Below are experts of layer 3 (counted from 0) of a mixture-of-experts language model. Rows are named up (a neuron's input weights, with its number), down (a neuron's output weights, with its number) and show model dimensions 0-223. Each number is 128 + 24 x the weight over its row's rms, rounded and kept within 0 to 255. Numbers have three digits each.
Before each expert's rows: "mostly gets" lists some tokens that are sent to it at least half of the time. This comes from a sample of Wikipedia text that the model never trained on.

# expert 2
mostly gets: " re", " de", " co", " O", " A", " K"
up0:105109124128159153103084121115123105134138107184112113156115129079151151132133107127124164178105150131175114152127153123089122179122121117123097093131176079145088101141091119110109101129130149077112118126151140143089129124117102126113148136095154157098128160089105129095092159123142100121146116180137135140140135144127108131105157140143082153157120102123141127154092140151143123117112137120120150135104143142145108092122113129131120122115128127158137118118128143111160151161180179147128139118130132173099092121101139166133137154140100130098087135091161142166138131099119082145111115109208155144148122120137142120169176106156134122149113113134110175124090135102176094125134
down0:105097144129138144118129080104095110135153124163119167140171120134136119105134134115111121074108115129123159099093085117104147124103166154129177151103100129156149161138127120138081113096121125122103135149088103109144153135130135170117143137116103172092087147159131086102149111153069122100137106148157101183115156147085133169159131165095094127160122129132140121108156110128132119135162138141134118135128131161160141120173143108110150178121116125124094121146126087150120084123125106173134125149115120111114141091100109067131140098119174167118136116117131131120090147130089141127115136127108158107145169149076134147151141119127109165150145142177127113118136140156114178147111
up1:148166144122105110128100157133123136123104126140145161094113150168080127120157101164123100102105078184109107102103121128164150103145121154146124174128133180126127129160113129142094164150141111097097121108112125094127143139126121144145102131128130103102116124163116115170148172112106141146094111123141152155107145097119089116104136080166108096097115143187161156157158142108091066140132146127083124141107154133107106155105149123126126082147129091158117127114141155138099120155104093134136144120096111138118158127116096119114123120147148129082086138165139175136148125148204127127117120162130116118127144130160113148155104166118144126125123148147131099113164151067146138134115
down1:140143140107115133108097124175104130117128115161133137117154171115138149114135158123125134101132131092083130104101142138127117152127147166161145118124164152125125158144138157163085109164163105106083108135138150103117109163111088158139136112139125124139092094145095136141064114124110111122091075139147157168141143122132140104167129149153103135134142106173145138090105141183131153113157154126084131115159109146127129123097093133116162092146111139085138107069136155129130088135134134157138135086133172092160153131153186189136131130137146101135079117113142129154143113123094102117103105115122144122123152112145147105128075158145090150134167144124116084101136122106095128137113
up2:126108116142127120108105126127114168128120089138138084138156133130138119131160133199099139096120133150117175143130082170116107103116126147141110105121131118102110132144136114134143125173084077183167136153089097086113117151151108157107144102153164093095162095110120155096162137187102138185162148127131148096121085078102112136107143121106149152180137118141121172102147164157130073177114133099109123126116142136103104156126128163119118162138130134129157136130154132113116165098122161111142137144095134119118124126114096136131149175100122141094162128094122090112084136148117125124128096128115126116124143106119126133139156125159131134146106179161130113151141114144114126096089
down2:161153149119120168131140130126182150112094135075171134115147135132099178138177127110114111145106177089133123117116136169158159111100130117134176137152104095113108121117106130144117171117108126107139102156124123107154103138143131150101147150139126113170126112124112147169100135104125095156101117099114124113135093134128151114132158081162122176101095118147131118102115159126070122106122141111191115071128106109083081109127146141132122116115150130134170152115130121122143159084153162115077111159137127113097116130099117103117108180130125124148131134096104094117147131097148134161166130112122159108134146169096121112117155111127121096149153112162119128187129177101132139147118
up3:152121170139142147148171125104110140140105166154088126141078092178156081126147119104140112120139136119087151121153125134105094132117144083131106144086103130119113135148109131150153128156135132094157129123106099083097162118157115137154147167157160156132106125121172146110164140119101118099142125137125138154116119097116072159123110153143081097128117150110116112134130150141135140085116119125135091123120170151172078156098121108106113114126162143135127130166112086150150151147098129142141167146122110136105109123110182150119155178130098098140119156121154135076162142115084159092123175099122147118141103148139101155144091128134134166144112152134086126144141124091153149094149
down3:154102096140144116125127102131145088136141105145101080155174158157098120193166143090159122122143137106114116152183141120133101104120133153131113189111151140120079161157157066098124140139174146162144177104094103131117123117121155125107137156136139129117128118103128130164133127122146118109156157090118137151130164127115102109130128113147111092160119121111110128098146135148148147162152130111129113105182125169093126103102139161159158112096104089144155134100150078143177113124157101137114143148138109126127118136089183098100126131121103112156106148115174113123108161092086099114102124095136120158119123172127124140111107149100126126145117096109115118145129096109130163106114

# expert 4
mostly gets: "g", "v", "n", "ul", "io", "up"
up0:111130119130155108138126133107115169173129111151073151131155090105075124132140074132129199093134157099117136114129116145139110162103151125145169103103141128157112141101137140082117116147131121129141134093140117171138131171102068155126093169144080091114127098168082158114132156116144135157132119083129128115151134112156127072144104115124114160123131121131145148132107090134185175131138132154164116131082111105135089142079137139118124137051098146154190133103129127139121134105166151084136148111145139159145143166107136104148116124098115122130127118127130113113142118107148123136150126140144115092126087133111097151127168110164138101118116109121140132123102116130126138146116
down0:151113172143174146151153161098124142118091115122100161124107156145137136085119137122156132092129120149122130124138134113119108158119075161120132108154123142102119183136120138132150138137144111147139137127095141149143079168155099103097149130104118195159158116096098148151140111109163124154106135123130116124079124127131078136095103149120157095148146107136123103121154140117094094154135096125112175115149126096118120106151128102138143105156128132156118124110146090133178138178133109132106118097171174126128084125117151159136086130124079147142125114157154130113129109162113135121083100113138175074140090114098106140123128187090135123096133109160166161090107153120144135134125
up1:081164082137137122135120118115076095166151146167109133071165144168143139181086140158121144114177105128105127091114144136142116131120129117141118126124097154138147127139127083137113185149152132152135111151149134134140123126115166117097117131134158083133123113114134134115107125146072135126089129129128099161148155162194123136126109161103145139125146115167129140155107160127093088157110108070122125132137124127147140158138136118138130114139091192105125124113158135121143119136134086108141120140113099144051105145105139124128149114109183114116133099130112128131170093073162157113125092133133147127109149117182110114077145128145110112158139104152134111149155125097124124146124
down1:149140164125119135146154115112104114064087125091141137147107090118155120101175153118099123154151090128135125099111092133108103111153117081133120140139138096147153056094114144139145118142128112153123154128108100135109113136103087102135076111115129177156118114123137071136140138135158116143162121130092140118090098158121158100074114131140129136149133114134123110116118099151127164118123086122116143160156152169116133135106137128098114117123155109115169114136145146114142124115107189163148151130158146127142130109127097124137164140168133138073098138111114170142167158150164113155195133100088174134144127161136137100147162115097167146131120157127100113090134152135141146112125
up2:148107119156147155095103099107113095173163104161132138112155157136099141149145125135168121080118135138123163113112121100089176100102123137170165147096115117085126146091119115108153142109104087126122147150117103139115099114145163117138120124137126166089137100121161114086136176156131157152130113126117090085129100114134139131133109135146105115157144118078113150135193166089090110088071145114133133140131133128134128127119129150138126126136109125109093167123149176078109134159133127102152161130136118155088125106148131133093131127135154120127138147132191126105164122093113106143136127149153120147126163093154127139133106144188095201124106109112106104132136118111126116096153
down2:139148142111149135128180127106161098112151143074113126129105172141100124111148113145097138142148145124125138098120147097140075140162107136138130196104169149107129117147110134129156131186109119135147140094151164138120112145091125131166116143120163135150153096096133133130128159128118081113121100096153122138148130101144175098128121147130116131150133081142172098119136103119123147142131098176142144099168145100111083176124177131140112179155119129107151151121134131124146085157160110121108127100090174131084116123148145091129137137079145141136113137061104160062128140110167099141136119112098155135089118148109142103138143119112099134128098154114123115110148101096123124124122
up3:159168099097100127107122110098123145118107144126103124103189134162149124113112129088156121096160110113090115127105094122116109126117159119149123089135139153129102148147159145131142105093164130128165180156110138129114101088146156110097156143172123140114140144108117178155106155145145174117156142105102116106106129090092117168110087125115118124174109140146091142150079084136090153130168134131097129143120126145144176114134118135162112117148125087126141147127146157121167137138157135147100159182087106155107114140078137138119087127133126166129125095112104114123144109168157110090118161095142105118140142116138109116108124096141156103093132152127124104161126149157166166169130
down3:097127162125152109118096147129135141124102160182126156154110131116136066117120070156113141139110173112148151089131150118170171112151126106132131175109104117118117101119119126113111130177144142153166136134124162152127147171102154167119146090140134120119101162135120125123139130100123088122065085106161138135096098151077116124138152096144138117164106100144116140107150172132099116103123120131130128144095114135147079134143135099096133134105124128112163138156131151123142138144084126135183166105099095095135086154196113112137124147112161152144159137131124118148119101114136117100114091141097111116150138119092123110148129105154119139152085121126121133146092188169128136121155

# expert 1
mostly gets: "\n", " the", " S", "==", "|", " C"
up0:157116141156073150149091131137141075093147136112102136085135110115146111112109132089116145145128119127108113106138150121146139140121139130129118131135118135141148127117126159121145163104125167159091119136144134155132103114138075125139157148102143079139137181111155118104106151140119135122107169140118142110143122091120111122159108129104121127089156139089122110157152140178147143075086126120083154135134097113161152139106123191104164106134102110141126101114169127136155110110145107110193157159140089093142096126147100121111104110136139157144102094107110117112150124132158150170178150180124143104143148126141132172157068133134083118076153092098142116126143116124131102106157
down0:122121099116134110113094147152131103103134105135154111123112133134138144162130102159164174101156142091124142140140151091119165126096135108109112110127144096110108132126135094105128134136113121083075118137141118126097134160120101153174113133178154100144125052117091126154140155114075145108130114129145171116117132119151097140144146157139118167118102108182134111128103145108116122135139130138170111126202155151135115151150126141102128105156096125153110143130092161151111102119116141095100102145082130141127135195118146136131078158147112175136167130118147112142103120142126118122108128133148134085110156149077108094180141120163169137165117152132099098109101113133138169132146
up1:104056127162085119155143140144119138166117156111126126106122080129115133122132120179139119085173122140170141169137133147121130125133140107164109089118113117140113094108090109171143098148176118132072106075130132162151113144149114168090172137101140138121151138128125128115125145091078178149144138124117123132108146117105146149162172129133107141157149102118133125126146099172185151163178123119139120076096127135123125141132190135156119125128160124144159129138089138143124110111121097135120125152118091155157077111117103140143099124122175098118119120174139114144105106089149142116157139117136089099116107150147108112139159095121117124131089138136143138135118119109104157156117
down1:122160122119137118102145114119134104142122125088113116161153129176160127149112141126137129144146172120119156081137152127156143137142126136115142118126147103125087122110122179120106165129105134097122183102145147119136105074130169161147154112140068174129115124149160136094072154133178137137109141122112132112143093123101105128146148088103154139144105156116151159082142122093111141118146101135138120163105105095134105110112115138142140103124157111144124162102122124121175135122114169074171141126116085155143186136151155101067111131137123150098080106099102148100078153077108147152118146150083174124152129141130132112123112118128114137103128169109127133128121117144155147138091
up2:125147165159133162133166080108122160095119150115095165164104066116160110104108159090104148124128121148108110138170128136109122130132140115147099125105158111114114129095085113176150085109128109133126116096162144134120107129130104145122108128110149125142153098129115141134134129160095129149096120164138146105113160131127155131142152119126143098162124103179119158082165129102112139133120119128109176137113158138145135168097122139129150157136154138135145115149161124121115160113147113121118089075125135140146173115122121102146133094095140122104117172112126169092087157148104156135142162151149151095136112129130118097115120169092114109099131108136141102139156107096093166076039
down2:131128107077097145074129157148107125163135133142103117117122093142093121127139147142123109138129128102143124140121110161095124169114116145110105086162127076098130144160103111145126157124157118166088114117145119137098142073099131120193136114147160157123108104135157108129098112134166137105097175114132101143145109140141128116135178147124128105120181103110113141195112138136096117138092119106147142139149114112126087166113101140148184133110150144113099154120116108133146144113105117071114141142099118159116148119124154141158129175124130085122156143117193151136137100128123155152149102157169133120157130146159105098091132141089103138169097140113110129137102168088127146151124
up3:209105125130144135135163151119149112074110125136128172127146132090147131140104138164107162151103114135108110114107101167082119132154118141137154070122153090105145152109125159102164146187140124165170119121106166104129113116098144116151109136160132101149134134144147131130145153119104139137120140120153099105108128113144129119140120104168102120116143168111136102129117164159127128131065136120112142096082185178105157122090146093125151153131106099118123139109103138111155168154137123119127099135156107121131097103193126107121142123075143123131104123113133146097126099118152151090115137138130158171148160121134116097072097080146143137106174141107144123108153129129110133126130
down3:141096116164124116108147125128123162112141109142109105142130143147141139160144129179144088145136107106140110144141083114110148137143171125138148153109144170133156153173128116142125115088139128109083163141098140130098121099145133144110146167126147104104147089133093123113121139128145187126132108117132133115099146137143145107091139163112081132097122089125156107115152086088093115133142132095110139156128141087132146110157128170148113125125136130129120189102111091181125106117094094122143153126182121113118154122109144152083100172124125129107107114172121091152158174171132098136115127129115150123140096103132162095110127168168140151118099111063119112088122091185133140114133

# expert 5
mostly gets: " for", " of", " to", " as", ".", "ed"
up0:129092139128105151152121134099115151142123124119157103128069164121100101106145151111109097138094142140120121182170133136088139145106127142146163151147118157129107114146133163118129113084120141154122100164119115174105109125158121077145087133142177139120116149158078126123130147130108116117117079129122088124103124131124114171167110166095130131180109157068098146132137110121105102133090183167101149135117137123111116127143104120099167136113108122120189146122076119130146139147150131126110157148162113171114124151097132145072130091139165124084132078132153099135148148152112148156095115151103121102140105126121108142096150134108135137162162131138108113166132143103151134109104
down0:144118168119149144122128103138112171089182132082108118099105142086129108117140137105101145133105111143135145106117117121182175160142129144149140123125159122144174118126152084153133131128138130119147105096144162116130128122132131132069129139115091143145113108149127159139086158135091130137150129112155104132148126101100167135123086161093110116089103122112146109138161126125165150114156123139169095102128138132136135082148156138159109141114125094143178120088068153192180080185147138110119139100124125114101138127092092108149137125094144142116146125140082129112121096185097119180129121118137143110133108153153112121106118125137166105146157109115151098137121126141130151109084
up1:096096128164102150115120138122119136152115138096134146110134154181129140141137144121103094153102151127133136137105122119098145135122097162141140149133124200077147115137144110101159122125109129142149132124173149095095156094111124138165163126095117118094129160155180125126120135131132083131099086162108130123122135179104074164101096120145117085163187177138109115166105130133103105112153146118120143169093125097152096128147102123090118151120129098126130062104145131111087121125096125133123131102103129086169145112107125127132114113139140115138157149095113150117142125127132146086140158100170148146101103125188116125116146140103096136136156139166111136134161120105176138097116
down1:174117123145148102121147120120100125120117084095103105131158139136120126143151109104143161136123133142133133151168149123115099139170121114150095121092121146145105152133098129116092187126109151151130159119077136161149125115148136133100083107152093127164118080125125111164173124096127132118140166129102142155149108166151088094176127088151126133149109118136140119097136142138096112128181125188146172081136078123124120141154093145124130127072112137139145148107137107124116124145127154141145128132107157180114129138126157188139133126133104119119091123144112129106113133101104166132100070116077098145132103123111088147136088147140145127137141168109194139092156124124111146132116
up2:101180141132130090110083149172125141120136091156185127107138111103138155105146122156130102140131144116052122138131120128123137152117175146133093138107111121108131167099125155089143113095140155114135122124134129122095135120101163118115137099085140111159158149133135155073158114103103092107136145118126088135123183118114101128159146094127134150120128140122105158124133102093041128146102117134148133195136120157161168099145144163117123169145132130125128126112114148144132114119143119154122105114147132090109144118105103113163108125112123157131143120113083121101107095127169083109123090157093177147156128129104145163123146160131168159139152124117122153145130175146124124156115
down2:160123168113126159134150117091152143131121127163079133124125076147125128143136120123130104148117125135141104153174099114124166141131078104119120140129123103120153134088171132130083121123151068137160146124095133138144175105128132137167106140130107134179155162125140095118100135148088078114133131139112138154140101106167162121140112160167154106152124138107164110150122104121205114104107110105138130108125137106122170127075111149125136146157121082145134117130167079115145126140126151128132136091134148120150106139154161117102146099133133113109137122114097117171142111170090137126143156143108091119102114137151109097134104152137104077172091141096150096081111171149139100138154
up3:101099136124139096086128143130150162130104106193084095149122146094147136148088102189140139132155137145125147105128103101156114142124136152118154122125146075139118140102110115167090109164134128085121121130146158144106127109146138136107132085124159104142127196111091159100168105153124127145091147190087125130139126136133123099150135163117102141097128123092118195122121159101106114143148113137093129148122183133165120117126147106101148124151132125131143127093142094094132104151135102141139101128139102166114120163130110125149102118126142106138170123098116089120133116155151150151143122116135137088168138096136124145148116172138137093116084087104149131147101136157090164119090
down3:124084159151097108162120137139111181123107139113114151135124122121144117116111112119140125184113143139124166084139149133095154165100132138103137116144144152162099145126113163106095156137097112120112149124148077174090111145106174142137144138148086104153111096129132132119069126131124176157133138143119095114149098134104125119127132146105154156146191128108109148176132116169142141134139093122118089101151070151100096139144126124153120129105128109164121122173159135143082153098109108119131135132133141108123112160107159164135113128136113113139083125127123159100088137131116142140078102144148129129172106115119108116119124101127158183170120133131118176117105109075191109114120

# expert 0
mostly gets: "\"", ")", " also", "w", "}", "land"
up0:121170146096132156154070094125095116116126104137126133121122133111138143157152104142112165132108120141127135134137145169080127107144160103156148145149125115129100076128143096118092154137130154133167122089126117140124172113128153092139134148130149130102118079145112109096126099136129090143119135165097178163123169119120114149135111133105075113137155113107104102116109146116139114144128146156182124186138169142113113140113130146086158108160080103130165128117126127111129135101129137168088106121146154127142086152103133150152094098149128118126119125136172109146132133124125126148133102123151119118109101198170090145086141150138077105156076141121111171147121112095094170096137
down0:101100137122134154114132166163134087153148137133111117164125129129110125145142135162116107140092129130128127167147126120116163144130179161111166120112146135111124102110106102160164139143175122066150110077141128044175126140165074147103134125114116105152110115122140141132115151096148097134154117134104066125132100128146117085141127162105157174149144104130125093127127102150116115136147162119136143123107108108149095116155132110144100102101136129173130142114137100144128105157090095113120128118115106163123142117122097123110163147156117139105151099140135090140107139105165133108126160084115177151117152109194160179156122105105126121108139113159110122095117179143134108103121
up1:162119164131113171125059102134083091117071118143112123128169162141142115120159128124127143138158150177126115120165122083129082147147102122168119134174099102121140089150164144112093081139123141107165125146145106129105106121125138181141112150146124140094141129106117110098170117139149119146108099094132130115098176128138176112114119182114111117167126122123087112167154151128105151140138067146101131107113150105118144108132118101130169119111117143137134106104107166148115100123140086148145126121108110073120128172122123147156122155139157127137115086126147143141168132112114154114152147108122146113134139119091128131118168116106109141110110130149151137108157171075145159119164
down1:118105118176118116166114177078122156133104089132093109143161132106119087084133119126134117148147138134133122124167145116136159152121116093165109131134113162145150115137091124067153090094108116129115135124094124105117147166111168123156117142114102177146129124142150189120147132157120095145101153187094144136099120122127115121149074101148139154081147137121154100117125130133097158129140097103164136128134126112159140145129139160162118152148160123095073124145114135158143116152142118160156106142103136120105142126070108105136100117098135130110123127115106188128125111112160146145126102160167129178129116107106157087117156096128114123126153112109157124148122157093144099071127
up2:113077142154124193113135142122131131156138135085123134150149100119167116097135111094160157151113114117125140138163145134128102139117138116155116093150123137124147100115145058093131183094166127122157142121152153125118118091123145157123143098116132083154129109125153125116109167109126112126104142128103090139155125134147129153067143127117164081172138113148126110156088153125098129098124122098077134148129151134129118174143086145146154137119067132115150110134118157075139138142144091178155135149178107128144080133142153108135163122128146110126143106169151131081150142119149150110145124116133149152133140137150107132065144143093154141132106145110129103133108178085145127118102
down2:126105115131171139131170131166121160127103140094109128154136139167147109124113124116123103106144135124103148084163088145132093090123139134086146142156183130160109145150138125128148137131084159110140134109125140117127118140074102105142195124104128189120147107079097119138148106127119095182169152155092074173116109120120084113118146133156186147145124139120144118109102184129128107139168155109097157125135131118166111123116164112141085160098157120134072155184096149096091092156146116119128109127165110131137137130116103123131119130115086147162115137165143120116126146092129143115128130114107122140119148110136118101136109090129129118135138120098105146090121157112150145122153
up3:128189111147101108093154145144134116084143107102169139168151114146133083145122137137117117143096137183099116053176082121130129101123159140129168146149138150144136131131153152126142143098146135147129175138119194164134149143157098152107131129167147155127145101172166163129123149110144109151098116108140123125159141117125151113133099095120117143090150140080142106084110163130088161124121102124112155135125134122131156117127095142119149144151149116112100132136093141149136155136121141131140160121102098136137138095063105109140134119114123120126118091115136120103135112106126141134134099041110097125102146104087162117128146138139153120171150105160099164150129119094111117117100
down3:193144158103148087102108127147141141136163131137113145122157095131138131139126120107077143146125089140128139165182136141136123152148147139142069149109169133155166146123116123181101093133103145133135185159129128159128147106124147120110104095144151112075137139105139131095137118108149108128107165119166114140068150132092096108133132150142131133110152160099115145131146099127129121137118121114119125144095154080152114115088127088118116173139164121168108125113100094134091119102135153133137163155108104109109151143137113082141171109138105112142117100083112132123173079118178115087133163154107141139129121157101121144081134139138155117168088101169140132131124108104133107128119

# expert 7
mostly gets: ",", " in", "5", "as", "0", "20"
up0:121120159139107123134142129127179128118128139146099127141135141096106109166129142112116103159170112127080121142135111109164137132132142064138131123163135098133093113155137113124101104124138141134081128122153070143130138099132104114135129130120118130146163168128146171140160104122109179134118138147098107165161105098096152112124099122109124126150105101133158117133112097143135167114114080131124115136164067144152119093115144137122127114085105115133117152114101134112124146122125134132133158068132149084111098137139171124082154126104139097153106115146161084134132094139196177153115180104175099112169087163107171150163166109138153133133108121124158158092128133137113153132116
down0:081142096142085134135163121121120138122131106180116124169146083141141077127126132083115110135123145158109168121153139164125108136151154094156151112103139138129119113155123095096106108125107108130083106132109093147123121175092128182120075146159149142088139113082187138085139113122131103114128190138139111147151137140133091139174135116123095112140097146141132101135184107140137145125145100126173142099141101148153153160129084109139105149114104093132130159154103140142142068109144128139136134090136145138135144126130110115149125118128130107143161132098141111107170085122174127136152114132175119140117112134103126152116164129123127099160159096136123109110111160170148085139106
up1:178155154095108116135058171157142147109122149107158124185111069118154127128125178103112118155135140118099114095145092139155153129106112141120156103123166147155097108135173158128129108119133115164125136140155112169123120163133089127145122138086139146149148114097102140132160118179108136117108087095108099100153124116127145126138127145133098110163081153138134130114143137118131146127122103106091177142189125143121122123112103097101113142120108117169117154130083134141150135124095150122186135143107129133173139144112101119096169133114148108140103099115143113124125073145164124126119111096095117131127129143144149091114086141149143158152118139125128152159115097077139148129076
down1:156084126110170119128156121133165114128086117135148149155127126136120100168097109117144144080065079153074152175122106152136143125090146154120110165143102114141112094139110158118153141145109143101090047130101143115129102123159130157162128149171108107100144159122158129115156131123126158126135154104105145098143189112127105115100128114119130166110108118147166181152114096113103116134129161088130072113132116140117129123143102144162116089112117097186117146137091131116114095126127153125116119127096134154147118139131144110097098148164182137134116128142140105160151108123123130137136108137162122118150120148099104163171126116126136133154070132125131162146115165137126110115121
up2:104128099136120103103155139113138134126109159112115177137111090132139138123151123106102150102139102127108131095132134098120140119116113105156147135147133166153165092093126138160133151133129119132080099172122122146183160140081089159152130178131163121165106135152158104130154145109157132150142135124119154133128130120153163146133153107133160155145184106090143170144054149144127127086155162130121165155099101144164119118101123139121128156104107145087120149146067158137143112130147146112130149113110137143086095125132119105116150122115123148137110144089137108159166133155137103170111112123094092111154134136122151091136098104091102160136144102098118122134110211114116130088125
down2:146138089147151145125114056118085153154119121141141152106140161119121098169112076127126133154131146128170145150121127145147113121142156128106103173171172128176131107108149097119122159105156154142133126127082160099117121136137134090123148088074158109121094124131151142144109089131102145147115107113131089115146122139139123139134132140149096076152115130145151132105159119142103064090128108190093096152145126114145123119131135127139133165147139124136124166133130107129153107113146079073147110105099132185115151146094132104148118146147112124093122120160098128142092140136148122155100116147131133082116119139187108135120117126160193140106115144145122126144113094123113113156170
up3:136140107171129132125112119121152119136078162122070132150144183116110144111083131132103125118099116151160134122124140142154117088132148124159183117144137139143099163130124189128157145090142132117105085186125130162151134120140143122118098159131124143119131157108123106091160139064148160081107141092131145141162155093141148132122102078133120172156101151108127149129118147160126111155105131131135147143131128143116149061132116127105117145115139158141170132133101085092109112123131113075132133139126104142125115133113127132133169124116157125144124134134118141084139103118151099125107106165124098140131079110099124093167154120129120106165137149103140106092127104118103156141217
down3:114137138102145106141124135080088107107119099136123165146179120150157101130127094108127111110147102148128149087130141107151107119099133161126157119107131118141200101198132169152090128163134176106144095113116137126130112108161099155127113121145123138111155144095105167137098117133140116149135103057149122101142106138127140111096163163179112126167129126117139107110085128108115142135108140123138105131157125151152126140148134054140088155109132128157142083098115142138129143116114131182128085137141091147093151104116131084120147139122144110110135116139132127163120078120133142141145161191103173118111136135158143110132138164154093136122144123135137072131145113148112121150154

# expert 3
mostly gets: " the", " a", "'", " his", "ic", "ist"
up0:106128117168172108149142152135158130136071143128134141119112124140087116108092145109108160114186153109117106098171114145107141137151103119144119111074106098142127117125114159113111086108129094127135085087141143153166111121106129120090116138185119109128145160103078135153124179123116103147131141140124117118134112185130150149132150107100102137092160146112129115157143120134083142142092145101144134121143112127161115142092142147133149123130133139088162150181112149117121147167134089141151134139111138141158183129105087153142121099123124101092094175107090156141112139144115060120149143153133106164132174125103161121136118149126111076128144135144123098145159138121156156110151
down0:133114169156117103154101135147137126137118096113189121156143153131140151107111090149133123115103114132099126148162144117136137143105158139144138121155147173100143098154145145158130115147142115140127130155140146090167099136121133160088086120097106122102138156150100112136068111133120078103145135148107153120127139168138122134100113136100148110094132088126116159126108145166126069104145105137099122114164163128149147133052155097123090125096167170148072121134147123135176115123124149155104083145146132172166143132165126162106133119117130110127133112136124122113150157162159145091083151105091112132106151105073098116150121124122116155141129159075141112091126109133122135120158
up1:088126154139145117130142136126128145142085120127092119168148145121138137117156101164127149114091118155123149141155150149142110169119111111081136109156117173114133116162108102112126144119126082107122121136109154102103152137103160138110108123137120108139132109115076090178146120110090114139093102168094080137125122086144081149141095159143120155112186115124137117104130180119147141140101116135136148124114126096116130155126191118154113108109130113137131118127153172086135113166148132115130104125141149173067149152118120091150122136143168152125185112177135118129129102080142135121143101164111121151073159142158082128127095124125086133147102120141145098102184104117129133136120
down1:121131131097147163134131115124137136119180146090141114102149150120101130102121129122128110129138138147185135143109194099123144151117131108116146142133146123128128105096120099139130182141121119128173130118123158115122073108114064124087137107132133124144114116102129147108143074106173141098145183114159123191162103130160113117130118089103142152123114088138155125092110104153131120129151142164152121172128136152183121149167085117126128105102116152160111079089094116129172095086125113132163134134125094129166167133134116182121137117154177118107108127116119109074159115147147096132104146095113143115121134134158154098144112142164123127119119120116094118155101153121118096149138
up2:170170113128133143095148122104129152171121110134114151132145157110110144127102120118154136128101133130092160106144114122142148132142099113137131126081065125141113102076092149134164128146146133121129102141141120152157197156132122128144089123117094151137133107158117132160129116059153118163115167148143140131160116108129115121111128102122132128122155143144096133190098134097140124117099118132068122130148146113130140152112158104180126114118166102153182095110110127156144112152157061133167125119104119119110125122134060098113134104134113147163160148119134088101109152126140154141195117127162146118108072133098146104131139132093104096097136127155134153113116165128128122125112
down2:140117148126155105097125126161148115083147122099098164100144117116158129156172138101134117174124146105106115123083118155165122120107157131158098117132109139121118150112130114104113139104132146125166110205105149124105100135145182094144137128134130093101109158087145112130135084168092091136122130123115068133134128115087084171124112144126085137125125153129124122079148147115110166094142119110143150146149165133091148133115140135074155153112118124117147118138139150123176174096180139105159127133139166119162148091096135100127121147144128155147129146163126150142105112128132117100165165141155114113101122125108088123126136111122120136075117113162158140150131085121188113137108
up3:140137138127125100148134135135153127119118159079128113136194111091137126120095119123125092136150124096151182147098137149104171106102148098121138134094140121126128093113117114130091119114111139167145151103114134177131115151102089111115092132065115120148140134144115077084141144048134145167155088100144156124124126132108119088156155099141108165131148172086129125170160130113111123166166130135134105125109168128135160102141126136136138122125124161119157124140124117103204141124155128127146116138086127119115133108124157120132076155108086166165140113148152147087126141093145134123119150113127128154114108106143127157108150111104100091136131121116105104152178113145112117169161
down3:153117082152139169127080107120123113137123150147154167091152110091155153109119109116126119159160146111133150157139117120130116105119149116101146144139099113151122090146139114036122106126172109139136150111112158125138107079138113115118138156125095097118105139154145138181131127134142135098136137124097135147135124144132140151134100128139177121122145115146142110089119122114135156134102168131129125098129119063165150155134153154134130090109113120125128161106140079136116096139095146162136120121159120122146118114166071177133088130099093092126155107165086160106093163113140140147132143102131114139162140094162161184110102115141111148142123164134107153087125091154181122124128